Experts of a small language model.
Size: width 256, vocabulary 32000, 87M parameters.
Training: 587M tokens, 8960 steps.
Below are experts of layer 5 (counted from 0) of a mixture-of-experts language model. Rows are named router (the router's row for the expert), gate (a neuron's input weights, with its number), up (a neuron's input weights, with its number) and show model dimensions 0-255. Each number is 128 + 24 x the weight over its row's rms, rounded and kept within 0 to 255.
After each expert's rows: a language model's description of what the expert responds to. This comes from a sample of Wikipedia text that the model never trained on.

# expert 58
router [130 103 171  97 131 113  74 108 134 176 117 134 153 150 164 123 113 130 174  88 159 143 150  87  89 118  78 129  82 144 102 122 122  91 148 108 110 165 104 166 135 129 116 146 133 142 167 143 116 165 141  90  97 170 143 110 126 134 122 140 121 135 112 162 100 115 177 118 145 117 133 144 108 152 156 121 129 128 124 169 123 112 135 114 164 105 151 150 106 174 138 111 100 146 168 100 122 114 112 171 120 118 143 127 102 170 104 148  91  63 129 110 120 136 145 171 132 131 150 140  80 164 135 106 135 107 123 138 139 149 151 171 116 137  97  84 103 145  95 141 181 123 145 121 115 140 118  81 164 152 129 124 171 178 137 149 135 147 125 126 121 134 112 175 146 153 110 122 143  88 116 110 137 120 126 145 130 162  88  99 114 126 125 138 130 160 158 125 142 134 172 101 136 145 116 112  73 114 108 112 103 114 153 125 118 129 132 159  88 120 109 147 127  95  85 147 155 137 139 152 133 160 122 140 145 125  97 104 151 114 111 114  87  98 143 149 144 119 119 148 139 163  99 112 147 127 147 106  75 146 123  94 126 130 132 143]
gate1 [ 85 144 113 167 140 134 120  65 163 149 144 157 130 131 108  79 121 107 139 180 134 150 125 145 110 166 149  87 102 136 103 159 103  65 147 114 106 133 132 135 134  85 116 139 123 105 107  98 106 190 120 127 119 193  93 101 148 145 131 139 110 123 147 124  96 104 130 140 164 136 105  85 113 144 147 101 157 131  87 157  89  95 102 159 115 110 157 105 110 100 122 151  99 161 119 148 146 153 135 191 128 120 140 101 179 127 113 138 142  91 142 121 136 158 110 126 160 152 185 148 117 155 132 134 129  94 136 137 155  95 103 146 144 128 114  95 156 150 135 154 130 123 137 142 107 143  87 134 152 141 141 110 138 131  99 103 123 104 120 137 103 159 156 118 140 100 145 117 156 145 121 101 135 162 110 114 115 142 137 134 134  92 164 112 111 126 129 116 137 102 108 172 120 138  94  99 181 132 145 140 151 103 126 131 113 116 143 121 129 109 139 125 126  94 167 108 117 123 120 131 102 118 115 111 115 150 145 143  99 132 109  69 171 114 138 151 130  96 125 135 143 144 117  77 122 111 108  89 134 169 122 106 168  76 135 155]
up1 [123 160 159 109  95 148 134 100 134 121 113  81  94 131 123 153 134 123 139 153 114 172 151 144 129 139 149 118 104 106 110 159 151 169 134 166 133 137 127 134 142 157 125  68 153 129 112 100 132 147 139 131 167  99 131 125 115 136 153 135 129 137 169 142 141 129 118 109 106  95 116 123 152 120 151 117 142 152 154 113 103 137  78 138 169 114 109 149 150 111 178 101 131 144 150 128  85 147 161 150  97 132 161 120 143 164 162  85  89 114 158  92 110 155 112 159 151  56 138 121 131 142 118 118 137 137 100  96 108 148 105 136 119 112 107 123 113  85  99 117 123 105 119  78 103 136 142  65 115 164 109  98 139 161  95 107 145  87 151 105 124 147 123 131 131 131 101 132 103 121 104 148 148 130 109 160 114  92 151 127 144 109  66 102 150 110 173 143 150 113  95 106 114 148 116 154 145 120 110  95 107 110 138 151 164 139 156  75 119 139 148 121 108 142 131 137 159 117 132  84 103 161 154 138 115 119 153 118 153 118 124 161 173 164 171  97 143 123  96 120 150 154 113 113 126 107 121 124 175  85 108 157 165 150 127 135]
Copulas and superlatives

# expert 49
router [ 76 136 174 126 122 123 157 111 131 122  98 121 132  81 121  89 114 164 112 109 114  96 139 161 158 143 178 101  99 120 143 147 155 131 141 106  90 112 106  97 160 130 104 147 126 142 131 155 118 157 101 133 149 107 160 143 119 131 117 100 144 152 134 122 164 102 106 153  98 101 148 109 131 116 143  94 113 110 117 117 137 151 114  71 130 112 156 148 108 155 119 151 127 160 120 139  99 135 129 137 110 119 170 105 129  69  88 105 141  90 139 133 131  93  84  97 175 104 119 122 137 145 143 111 148 157 128 148 169 178 134 122 131 101 165 125  96 141 117 135 150 150  84 146 118 137 117 102 140  91 101 135 121 167 156 150 157 118 121 126 127 101 160 161 157 122 142 131 118 133 166  93  99 146 167 165 178 116 158 146 109 103 176  96 109 155 173 122 112 161 203 139 100 123 117 123 144 135 118 129 156 139 150 102 136 142 138 105 136 131  91 120 122 132 114 122 130 128 149 137 122  90 129 106 118 152 128 113 163 128 135 128 103  81 138 101 180 122  96  92 138  85 141 126  80 119 159 140  91 149 149 153 124 121 132 106]
gate0 [117 149 133 107 105 140  64 168 145 111 104 154  94  92 122 125 135 128  80 126 132 129  91 164 145 114 144 145  99 109  79 159 133 147 120 127  92  99 128 169 158 143 106 142 143 139 104  59 105 130  68 143 118 119 128 137 121 127 122 128 127  93 114 170 141 153 115 133 141 146 129 131 162 182 124 128 116 126 109  99 128  82 117 158 103 154 169 152 150 158 114 121 184  95 124 112 130 133 129 125 140 125 145 107 197  93 148 139 152 133 144 139 124 146  83  84 125 101 148 126 134 136 117 155 115 135 139 149 150 104 128 114 112 127 118 159 104 118 143 137 163 110 158 171 132 154 133  93 167 135 115 133 117 142 104 169  97 127 120 108 144 107 130 150 116 109 135 162 108 113  79 105 115 163 100 100 118 128 154 163 161 130 114  98 141 112 127 161 131 109 133 149 149  78 111 110 127 137 121  87 142 106 145 120 148 124 111 168 116 138 123 132 109 126 103 152 128 136 114 114 101  94 112 142 148  33 111 186 130 149 115 138 117 136 113 101 136 117 125 160 127 154 143  96 194 131 128 157 143 120 129 146 146 112 138 100]
up0 [154  91 124 116 168 119 113 145 134 135 130 108 142 104 137  82 106 114 121 101 169 143 115 127 122 122 155 141 178 107  73 100 114 123 144 127 123 108 165 137 124 117 137 162 142  96 137 143 162 103 159  98 133 135 149 115  80  95  96  97 116 113 117 149 127 158 142  84 158 163 118 125 129  92 150 102 156 117 134 146 110 176  95 144 112 132 100 140 131 132 156 120  94 109 136 156 119 161  73 116 187 150 124  71 141 143 145  89 149 134 119 136  81 112 152 107 115 160 129 116 115 119 161 122 131  94 137  95 160  99 175 116 136 155 135 149 140  91 122 127 146 107 163 132 112 127  99 132 104  78 124 123 132 127 127 102 108 157 112 153 115 120 136  93 132 120 117 134  62 124  74 148 144 102 107 108 124 129 139 105 116 118 118 150 137 170 156 141 143 114 122 115 116 135 112 109 144 100 131 117 131 125 114 146  96 161 135 178 109 140 143 107 127 152 149 183 123 133 128 164 105 131 128 178 148  98 175 129 121 141  91 127 143 100 121 155 131 126 218  97 180 113 146 108 139 120 148 126 109 106 114  97 102 134 112 128]
Named entity heads

# expert 61
router [118 147 153 138 143 130 134  93  74 148 116 145 147 139 169 130 118 139 122 104 171 104 173 100 120 102  97 164  98 154 112 137 114 114 182 112 110 160 102 161 154 103 157 184 150 166 122 110 127 141 143 123 129 123 104 109 119  82 140 127 142 114  84 150 124 129 163  94 170 127 105 163 101 109 168 141 177 123 127 155 128 120 178 168 151  99 140 135 111 173 162 112 121 131 154 146 149 128 119 159 101 127 143 110 114 163 136 114 112 115 124 124 145 115 144 138 129 101 115 124 117 110 112 114 135 103  91 125 139 126 108 189 152 125 132 152 154 130 114 144 189 127 173  98 122 140 107 134 129 162 162 150 160 165 115 165 123 166 131 108  97 137 149 137  58 145 140 116 119 119 135 116 105 104 111 150 155 128 132 105 127 135 107 124 105 174 159 106 105 119 191 137 144 145 116 126 127 125 125 158 111 117 152 165 136 116 142 173 132 129 128 139 161 113 108 124 145 135 161 140 111 174 113  99 153 163 124 102 134  78 140 139  85  77 133 135  81 124 126 118 125 125 131 133 133 134 126 120 123 158  98  85 113 123 126 185]
gate1 [ 62 169 133 141  98 123 102 137 183 143 124 148 136  95  80 114 126 124 111 117  96 157 131 172 163 151 106  91 125 104 142 104 122 161 143 172 159 143 140 111 120 102 121 134 100  68 125 130  83  99 107 153 145  87 142 145 114 129 126 133 150 139 145 132 148 141 133 130 154 132 136 117 135 113 126 202 146 157 132 104 135 129 134 122 119 138 146 187 150  89 145 162 128 113 162 148 162  92 168 136 138  80 119 118 146 114 101 165 128 153 124 116 140 134 162 159  95 148 131 133 115 110 155 117 132 160 109  84 134 162 144 106 167 106 124 133 140 130 135 107  92 137 101  69 104 192 152 135 117 120 136 157  91 118 124 139 118 106 124  90 105 137 185 146 104  78 129 130 140  81 152 110 130 135 146  83 142  89 156  99 141 135 142 149  95 127 124 112 118 115 100 114 113 124 122 139 158  65 146 111 116 111 111 144  96 116 113 112 146 104 162 133 117 165  99 106 131 120 111 107  95 104 132 125  99 141 118 116  79 149 127 123 158 169 141 133 136  97 110 112 116  96 118 142 120 121 148  92 143 113 136 141 134 128 132 136]
up1 [133 176 117 191  68 124 137 101 100 160 124 109 100 166 102 102 105 145 154 109 115 163 135 160 158 113 110 133 124 147  99  46 163 149 161 136 144 125 117 162 141  63 164 196 145 126 149 111 139 103 118 108 117 128  98 148  92 156  73 163 129 140 134 125 119 139 104  97 164 137 109 136 117 134 146 136 143 107 112 133 139 137 152 145 164 128 163 144 102 158 133  92 135 122 137 131 140 153 172 138 146 141 114 118 139 141 120 104 104 130 128 129 111  94 161 138 124 165 105 146 166 152 115 129 171 104  96 132 103 179  55 100 119 128 123 113 133 165 120 165 138  86 118 133 121 138 121 125 154 134  85 141 127 142 174 149 141 118 117 137  85 112 180 104  96 124 130 120 125 138 110 124 129 168 150 114 156 160 128 148 159 101 108 100 102 136 136 141 102 116 115 122 118 108 147 143 111 114 181 129 131 142 118 124 162 151 129 135 116 114 173  89 141 138 114 110 134  95 162 151 135 112 123 115 110 105 109 105 114 134 125  79 133 137 115 148 141 157 121 147 106 106 140 105 116 140 153 151 160 129 115 159 160 106 111 140]
Copulas and -ly adverbs

# expert 31
router [123 157 120 145 112 114 132 120 137 139 132 109  68  95 149 113 134 144 141 147 141 138  86  83 109 130 155  93 141 152  95 129 114 176 115 102 107 166 138 164 131 119 116 127 134 149 125 107 114 128 127 170 158  74 177 158 132 125 140 125 147 114 123 150 148 133 134 159 107 146 101 142 141 124 127 157 124 130 104 138  92 154 134 130 113 128 149 141  79 114 155  97  80 134 133 118 124 128 165 127 189 135 151 139 161 125  81  97 119 129 110 110 179 126 127 135 121 135 128 134 147 115  89 104  85 123 120 127 117 103 109 131 169 112 142 110  74 160 140 116 119 130 151 161  93  84  96 154 158 145  94 146 103  93 124 126 160 160 117 111 120  75 144 130  83 103 165 147 117 158 164  96 143  82 103 148 107 145 127 114 125 129 156 108 118 100 112 147 149 130  83 110 121 165 111 142 158 108 174 146 116 134 143 122 154  90 134 118  85 115 137 124 106 115 137 135 150 123  78 148  95 122  99 119  97 149 114 182 115 140 145 182 132 118 163 176 119 106 143  91 121 137 124 139 101 105 130 113 138  77 138 113 146 107 153  94]
gate1 [ 80 157 133  72 131 137 128 130 162 118 144 122 129 134  96 106 158 124 145 142 146 125 108 152 151 140  59 122 135 109 140 132  97 106 153 120 125 148 168 117 121 108 132  98 119 136 168 133 123 139 122  94 158 124 134 150 119 135 107  91 131 180  82 118 119 127 107 146 113 169 134 128 157 133 158 171 149 141  98 111 174 170  86 141 130 145  90 109 145 121 120 104 121 107  86 148  66 100 147 106  57 146  82 124 174 170 121 132 135 109  74 140 162 120 184 143 173 106 131 125  79 107 104 149 126 158 155 132 128 100 111 123 106 119 178 141 123 124 115  97 125 120  95 158 130 136  84 122  88 127 108 114 137 154 111 159 176 118 114 115 187 131 127 112 138 137 113 113 122 140 112 105 112 121 139 141 123 100 126 141 109 123 104 118 128 106  70 171 141 120 128 174 122  87 128 147 121 142 122 121 114 129 127 105 105 117 122 108  75 155 137 153 136  99 136 106 132 140 131 161 119  96 120  99 128 150 138 124 130 125 139 172 110 168 109 102 127 131 139 135 130 133 112 115 140 139 159 140 142 166  76 108 139 138 160 123]
up1 [126 114 159 128  92  81 122 164 110 160 131  89 138 155 136 116 125 127 106 145  98 160 117 140 142 103 114 198 154 138 100 111 131 122 114 119 168 117  83 178 111 180  99 106 156 132 132 129 139 137 125 165  94 124 163 185 108 164  94 118 109 118 142 125 119 122 171 103 116 105 125 104 151 111 170 121 139 169 142 184 127 147 136  93 126 129 160 115 124  93 111  93 166 170 144 133 141  80 118 143 117 129 144 125 148 157 162 154 116 132 129  94 114 121 143 134 146 125 106 137  98 109 160  73 147 118 177 124 112 123 156 103 108 109 151 124 120  80 117 120  93 105 112 154 110 139 137 136 168 130 160 116 153 134 137 144 143 103 142 125 126 115 167 136 155 144 141 119 112 107 162 179 126 101 135 132 118 144 110 154 124 127 139 150 167 133 116 109 134 127 122  91 117 145 120  93  87 110 128 179 141 125 182 144  97 125 165 129 134 116 167 141 145 145 143 113 182  86 122 122 126 141 129 165 127 134 115 140 119 157 150 117 142 152 115 125 133 158 122 135  89 143 120 135 157 171 106 146 106 145 165 174 135 109 153  71]
Name pieces and of

# expert 16
router [ 81  99 140  91 129 121 104 122 107 159 113 129 120 168 131 168 121 102 126 139 104 112 135 130 146 129 114 111 130 125  89 126 105 137 130 127 160 153 102 138 160 150 118 155 132 134 139  85 159  79 107 123 131  85 146 126 102 111 114 151 139 146 136 139 138 112 149 150 103 107  95 126 104 132 148 132  98  82 124 165 122  99 126 148 123 129 125 141  99 127 137 116 119 159 123  91 153  89 197 118 177 138 158 162 106 178 118 141  91 106 131  69 125 156 127 156 119  96  99 114 136 165 115 132 131 101 139 100 129 140 103 137 137 123 141 140  88 148 140 103 111  96 133  94 116 116 101 154 139 153 132 143 123 105 135 135 137 139 114  97 124  74 115 143 112 138 146 144 131 113 146  98 157 132 115 179 124 153 118 145 110 150  99 134 122 107 104 175 104 121  71 112 127 132 139 161  82 150 118 147 117 126 117 129 107 151 143 150  90 117 120 152 115  90 120 147 135 128 164 121  84 144  94 136  54 117 125 123  85 106 144 179 118 101  64 103 103 141 143  87  96 144 133  88 126 133 126 149 151  84 129 125 174 122 169  84]
gate0 [100  95 124 123 151 127 151 152 116 105 110 140 142  97  85 113 101 141  96  92 124 117 140 123 112 157 127 138 135 191 142 145 149 113 138 101 162 119 140  88 119 105  83  98 165 120 117 102 124 103 130 128 108 126 142 153 140  93 148 120 141  98 148 125 148 122 130 112 154 130  99 122 139 133 144 172 103 101 139 131 193 165 147 135 136 109 141 123 152 126 104 107 159 110 127 112  94 110 115 123 140 132 111  93 123 103 134 125  92 133  95 106 126 111 146 141 102 114 146 119  92  68  95 135 121 147 148 102 155 156 138 119 100 100 138  77  87 141 124 141 103 131 124 159 148 102 104 180  84 146 120 167 112 141 171 106 127 104 104  83 126 114 129 138  38 139 130 149 141 133  94 112 130 116 122  98 120 149 146 107 145 141 123  62 117 116 115 121 133 107 141 117 163 143 154 153 108 165 147 146 133 155 104 114 154 143 119  99 147 148 101 130 111 112 111 130 154 128 144  93 123 163  88  71 118 210 147 109 122 113 148 117 134 103 102  96 135 147 146 117 117 110 156 119 154 101 137 138 110 129 108 170 161  93 161 140]
up0 [100 100 104 114 137 123 160 121 161  96  84 132 124 178 135 153 133 104 113 113 139  95 137 129 146 133 128 155 118  89 142  89  68  89  92 158 198 128 122 121 105 114 146 136 111 141 125 116 126 103  71 121 115 129  95 121 144 149 134 152 120 146 151  98 109 100 162 156 165 103 139 107 137 122 122  97 158 157 144 135 123 125 125 194 101 111  96 148 116 143 149 105 119 128 142 147 107 181 104 101 157 140 128 128 115  90  89 116 129 173 119 114 112 151 144  81 148 112 122 155 121 106 132 122 144  75 146 144 148 144 134 179 107 138 115 160 144 120  87 130 117 115 130 134 164 131 151 143 142 108 118 106 148 133 149 109 158 120  97 118 128 181  91 150 148 146  88 136 133 118  65 119 122 116 115 109 171 144 130 124 134 100 119 128  87 160 149 128  90 122 134 122 106 126  91 135 113 118 105 112 178 148  93 171 106 101 125 129 174 111 117 157 130 139 124 155 116 111 110 104 125 145 150 105  99 159  92 131 110 136 125 123 130 120 149 144 154 140 113 157 122 122 149 120  92 112 103 143  95 129 114 113  96 149 193  76]
Of in institution names

# expert 24
router [112 107 107 133 150 120  74 117 117 173 104 123  92 119 148 158 142 128  97 105 119 100  90 123 133 130 143 128 119 137  93 155 146  74 128 114 123 151 131 115 129 133 103 166  86 111  90 138 111 138 146 125 104  78 146 111 137 124 124 163 123 112 135 145 171 119 120 104  95 154 119 145 119 131 137 147 125 162  78 117  91 131 127 111 123 172 139 127 145  84 162 138 109 154 100 161 119 139 110 155 130 121 101 102 138 150 173 115 135 186 134 137 132 121 138 119 111 104 119 136 120  90 142 146 149 123  98 115 137 156 100 149 128 105 116  99 101 154 151 112 115 151 120 183  84  89  98 116 147 140 127 128 139  86 146 142 133 159  94  91 173 113 121 169 153 119 121 125 121 105 102 125 119 135 101 136  98 126 134 154 104 122  95 123 138 109 158 128 169 130  98 136 163  95 146 173 126 180 156 136 119 117 140 122 131 136 133 115  63 146 104 173 122 120 135 133 149 114 159 135  68 122 100 121 150 176 102 145 104 157 173 107 148  98  93 120  99  93 150 143 113  75  91 103 155 132 107 113 147  93 115  89 165 149 134 122]
gate0 [119  97 123 128 161 122 140 126  87 130 150 131 128 112  98  76 148 116 114 154  62 113 132 115 110 122 105 117 137 158 102 128 203 142 114 169  88 156 140  89 147 147 108 129 144 156 119 108 134  99 106 130 133 138 115  95 121 122 129 158 152 147 103 111 173 105 136  95 131 172 142 118  99  64 185 135 152  58 117 100 148 158 150 132 157 110 141 143 133 127 170  87 151 109 127  78 132 129 105 128 166 116 118 144 121 153 147 152 112 137 137  82 144 118 153 122 141  90 155 150 127 140 132 168 106 134 167 123 119 133 136 123  99 150 116 119 126 123 164 131 133 127 106 145 107  99  91 133 106 198 128 183  72 103 159 145 130 115 100 107 134 114 140 145 163 154 123 111 115 127 121 111 105 124 145 129 100 124 105 139 172 137 136 134 134 110 102 140 150 148 138 131  97  81 126 132 140 137 103 149 170  87  93 100 140  85 142  87 115 125 130 133 129 104 135 104 129 102 107 119 104 158  96 133 113 100 141 161 104 146 141 104 103 139 109 143 147 153 111 163 132 154 141 130 122 121 163  89 150 123  97 142 104 157 108 118]
up0 [129 172 150 140 143 110 133 138 133 146  96 108 104  94 157 130 149 159 112 167 108 103 100 163  84 127 138  77 116 111 149 136 141 157 118 138 149 134 129 124 105 142 135 161  64 119 127 121 125 120 142 128 141  97 101 151  83 131 128  77 127 174 130 107 151 144 114 107 130 117 117 134 124  99 156 163  97 110  91 111 101  83 108 121 171 155 109 123 128 138 111 148 131 101 134 117 135 141 138 112 132 166  79 117 137 145 140 119 106 128 108 120 118 112 127 145  80 103 164 118 106 183 125 137 109 158  86 132  89 142 162 134 106  73 116 198 120 138 123 170 118  89 160 156 159 129 163 115 111 143  96 106 134 134 138 183 133 115 121 121 183 119  86 153 155 100 137 127 169  99 126 120 148 120 108 119 134 120 137 107 128 115 135 157 119 108  95 179 161 116  89 124 149  91 139 112 108 155 157 150 147 166 107 117  95  98 115 110  91 114 130 146 132 110 137 119 122  93 107 134 124 126 125  98 138 121 178 113 170 143 146 110 128 127 132 137 164 147  88 127 122 101  95 116 114 182 156 108 131 106 118  84 153 151 139 118]
Prepositions in legal names

# expert 22
router [ 88 123 145 108 106 167 116 139 134 148 118 120  91 180 121 105 120  89  92 148  86 153 124  98 141 127 114 110 142 162 112 135 141 116 106 150 144 156 144 141 143 143 154 110 125 110 128  99 157 141  74 139 153 101 102 103 144 146  78 164 124 154 124  92 164 139 163  63  96 121  91  97 126 112 109 145 117 113 142 162  97 128 139  87 158 140 165 104 128 179  82  95 130 108 116 108 146  96 143 124 173 105  87 141 133 164 114 153 176 189 136 125 134 134 146  95 113 128 132 111  84 148 121 145 188 104 114 116 141 110 150 143 126 179 123 152 149 121 127 127 109 154 124 135 165 129  86 146  93 137 146 103  89  99  93 135 122 156 107  96 129 134 138 150  96 117 113 158 112 139 136 110 146 155 111 146 141 153 128 158 138 147 104 127 100 140 111 164 108 139 111  80 138 113 124 141 111 158 115 117  85 112 138 135  90 140 134 105 130 137 119 166 106 108 142 140 138 111 167 137  92 126 112 109 123 138 144  94 126  90 138 139 132 105 116  84 152 120 142  93  97 152 141 129 136 123  77 105 141  97 132  99 175 122 125 115]
gate0 [122 117 118 147 140 128  93 115 154 155 117 113 130 109  84  96 142 138 126 126 134 128 121 154 142 147 152 121 137 154 122  91 117 162  78 128 119 106 134 149 113 139 137 110 144  86 119 114 126 137 141  96 111 112 140 131 136 118 117 159 144 148 150 118 185 119 143 136 118 132 110 127 142 107 133 117  95 150 159 127 134 114  79 121 138 142 121  78  77 171 119 126 107 192 121 113  63  75 121 132 121 137 141 113 109 144 180 114 123 123  95  99  84 130 126 134 145 153 121 106 144 152 145 131 120 147 132  96 126 110 127 145 116 140 106 141 125  78 137 159 134 160 158 115 155 186  87 139  91 111  90 105 167 120 112 115 111 133 139 123 101 148 169 152 193 136  90 132 135 166 154 141  65 135 121 165 156  65 156 150 114 114 120 163 135 103 175 133  99 142 156 156 153 128 139 141 103 136 125 109 157 148 101  72 119 126 136 117 121 127 112 122 117 101 138 132 167 150 153 158 102 140 170 156  95 175 106  86 177 127 114 128 124 136 106 100 131 141 141 129 144 113 134 113 127  95 107  97 124 166 114 123 158  97 111 145]
up0 [117 155 134 160 144  49 115  95 143 121 125 106 124  92 149 141 133 113 150 100 119 140 157 148 123 127  81 122 114 141  89 102 127 103 178 121 147 150 129 157 125 129 129 135 140 198  95  85 127 133 143 135  82  92 172 118 112 122 115 135 114 115  83 155 129 135 114 161 119 135 121 186 104 155 149 131 119 131 106 132 163 154 156 103 115 112 126 125 150 119 123 110 124 120 129 125 112 109 129 101 150 136 146 160 131  98 157  86 113 125 156 102 151 120 121 110 165 126  96  98 115 111  81 114 128 150 140 141 119 111 141 143 135 151 127 126 119 179 158 173 100 118  98 133 101 117 159  98 140 137 113 116 136 167 127 116 148 128 164 118 127 113 114 138 160 175 141 113 140 134 135 130 149 116 145 140 108 138 134 120 131  96 142 106 216 115 109 157 137  92 157 117 161 136 108 136 153 155  98 168 109  71 152 138 137 137 127 151 158 150 103  91 138 115 128 122 154 156 104 149 149 110 101 169 130 113 117 121 108 136 120  90  86 117 119 101  98 135 105 174  88 137 108 105 204 106 112 171 140 127 146 100 122 154 117 108]
Election tables, relational of

# expert 20
router [ 88 100 130 131 115 123 103 150 119 164  95 144 117 110 133 123 131  65 114  89  90  89 150  99 140 138  96  97 145 144  89 143 122 128 129 111 144 126  87 123 157 161 116 151 147 159 127 112 151 134 130  88 128 107 113 110 124 141 134 121 160 104 112 157 115 139 174 121  83 114  94  93 129 143 156 136  88  92 111 174 123 150 132  74 128 132 151 104 135 139 113 116 131 124 120  90 158 122 196 134 174 115 124 155 110 177  98 125 103 172 153  85 100 151 142 156 149 128 120  93 125 148 105 127 124 106 145 108 134 159 155 139 120 111  99 111 130 169 132 118 103 142 130 123 133 118 113 111 128 140 120 146 155 115  91 111 150 120  99 138 163 136 118 150 121 126 128 180 143 135 126  96 163 155 134 164 123 154 131 112 129 151  93 147 136 103 162 173 117 131  69 109 123 117 118 121 125 159 118 124  86 116 109 123 143 131 141 139 101 115  88 133  92 126 176 146 154 142 130 113 120 149 150 141  77 123 157 129 109 110 154 125 134  86  90 121  88 148 128  98 106 180 153 119 138 142  80 133 163  71 155 116 164 152 145 112]
gate0 [108 142 133 162 148 102 147  63 127 128 133 117 138 118 137 125 174 134 116 103 102  95 103 175 138 131 150 171 127 115 152 127 112 142 144 114 135 132 115 132 115 127 143 144 116 113  78 105 180 121 156 156 112 163 158 138  76 109 151  99 115 124 161 124 110 171 139 137  95 115 188 122 163 105 116 135 101 163 189 139 109 132 132 165 143 152 135 163 130  85  93 142 117 105 118 122 133 184 114  96 112 147 114 133 118  98 131 143  91 127 116 130 123 127  93 102 171 127 141 136 135 128 163 129 131 158 199 160  93 111 119 156 103 158 154 162 128 128  93 102 127 172 130  98 146 144 103 147  82  97 146 102 148 109 123 137 141 128 156 140 134 143 166  80 149 110 125 141  98 118 121 105 114  99 107 113 158 126 140 123 143 140 155  91 150 137 142 174 146  97 146 150 118  98 166 137 146 134 144 137 117 135 118 120 130 140 113 129 158 136 119  91 152 135 123 148 181 138 116 122 125 115 149 131 147 118 133 138 126 128 108 109 151 143 152 168  80 111 116 145 209 129 151 116 149  94 126 143 143 169  89 138 140 106 108  92]
up0 [105 147 122 135 123 124 123 151 134 116 142 126 147 127 104 145 112 126 156  87 170 152 102 157  90 110  98 123 166 123 145 128  85 134 143 129 107 122 103 101  88 119 110 117 141 120 108 126 133 107 133 143 115 147 107 160 126 113 102 149  86 125  99 114 147 136 125 123 134 165 114 102 127  95 121 178 129 170 155 162 146 152 102 133 120 165 120 114 146  65 150 112 101 124  92 134 142  84 121  97 141 139 172 167 136 145 159 111 165 129  92 127 121 139 117  91  96 118 102 108 156 138 130  89 157 137  81 112 121 123 173 140 133 125 102 123 153 158 118 111 163 109 122 100 108 129 139 158 129 116 144 161 129 131 118 185 129 130 145  96 107 125 173 129  74 112 106 108 170 170 163 147  90 115  46 120 150 116 122 155 108 145 122 132 102 116 106 156 142  71 126 125 184 168 120 119 135 154 147 123 156 109  93 187  94 124  97  76 147 131 141 114 139 108 140 119 160 120 140 104 107 169 120  96 129 135 135 111 141 136 130 181 116 142 122 124 151 154 100 137  97 113  98 146 154 146 109 118 129 138 107  89 156 136 116 126]
Preposition of

# expert 53
router [119 140 122 152 123 145 117 137 112 145 123 150 139 156 159  64 136 130 138 107 155  96 138 123 133 106 125 131  89  97 138 119 156 110 160  81 130 137 143 120  87 116  90  99 128 131 154  92 136 163  82 120 122 127 156 126 142 151  98 137 119 170 130 144 102 127 149  89 102 133 164  89 160 154  76  94 133 137 132  92 104  97 146  51 155 132 111 122 126 145 149 114 136 154 145  90 116 129 146 160 105 101 129 131  98 145 135 166 110  58 120 140 137 120 116 141 107 129 154 147  90 114 122 114 133 113 100 147 142 156 146 160  85 150  78 133 140 146  95 138 166 104 130 138 121 130 154 128 133 129 128  90 156 182 156 149 141 103 104 141 144 103 120 173 146 153  85 111 166 113 108 108 153 147 127 120 122 115  97 129  86  90 135 130 119 135 134 150 137 141 152 136 135 122 139  74 106 145 122 107  99 139  94 123 120 117  99 131 147 138 153 155 107 120 108 137 112 121 100 157 161 131 142 153 116 157 172 120 135 132  66 109 112 105 141 153 170  93 126 141 160 175 131 121 143 108 145 130  93 154 179 150  89 126 135 101]
gate0 [110 142  98 138 158 117 145  87 156 140 140 122  95 106 141  94 177 126 150 123 148 101 167  84 114 151 150 141 121 156 136 140 131 162 154 127  96 114 160 106 121 151 135 111 130 142 142 134 151  90 151 147 102 101 119 136 116 109 141 106 139 125  93 137  98  88 126 143 161 167 138 103  73 137 117 124 111 138  84  95 122 117  86 124 142 165 128 163 113 132 170 123 139  98 122 146  82 164 145 156 132 124 134  69 125 115 121 125 140 173  95 151  98 181 127 137  95 116  98 141 111 113 130  96  88 123 151 130 136  79 124 114 133  96 105 125 115 125 111 179 127 117 143  94 165 144 146 126 140 109 119 130 123  98 141 138 128 137 132 176 104 124 124 120 143 115 122 115  87 100 122  92 116 156 135 134  97 164 150 137 139 152 102  90 114 133  96 125 133 147 145 125 138 124 128 119 129 121 122 105 216 139 109 144 184 141 113 131  78 107 152 121 129 147 107 112 123 161  79 136 109 100 101 131 135 149 159 128 130 178  85 128 173 122 102  84 131 173 134  90 155 112 112 183 135 110 132 136 146 133 129 132 123 124  98 167]
up0 [133 133 134 176 171 173 139 129  85 125 120 158  93  99 125 180 117 169 159  86 131 142 158 129 167 111 109 129 153  93 144 128 132 100 133 149  89 161 120 107 157 123 106 141 114  94 116 170 141 154 134 108 120 121 139 161 159 136 159 137  97 127  97 109 151 122 108 141 136 102 139 125 124 117 129  99 140 164 121 160 108 130 108  85  86 121 130 151 122 123 110 129 133 142 123  96 141 147 126 122 140 126 133 181 116 112 105 140 165 148 103 129 115 145 137 132 144 153 122 112 162 154 121 155 150 182 117 150 150 111 137 125 156  90  98 150 130 111 100 109 123 103 107 123 138 103  95 170 159 133 141 118 104 114 109 157 125 131 108 104 126 127  72  99 196 124 133 187 142 110  85 119 123 171 106 113 117 128 148 161 148 100 123 137 150 115 176 104 136  82 146 137  81 157 127 131 160 116  99  99 121 110 127 107  65 141 143 125 157 124 143 130 164 136 112 115 131 177 145 129 142 157 132 100 108 117 126 125 134  84 159 154 147 135 123  96 161 100 124  84 130 120 123 131 140 130  87 138  73  99  90 159 130  88 139 152]
Episodes, editions, ordinal counts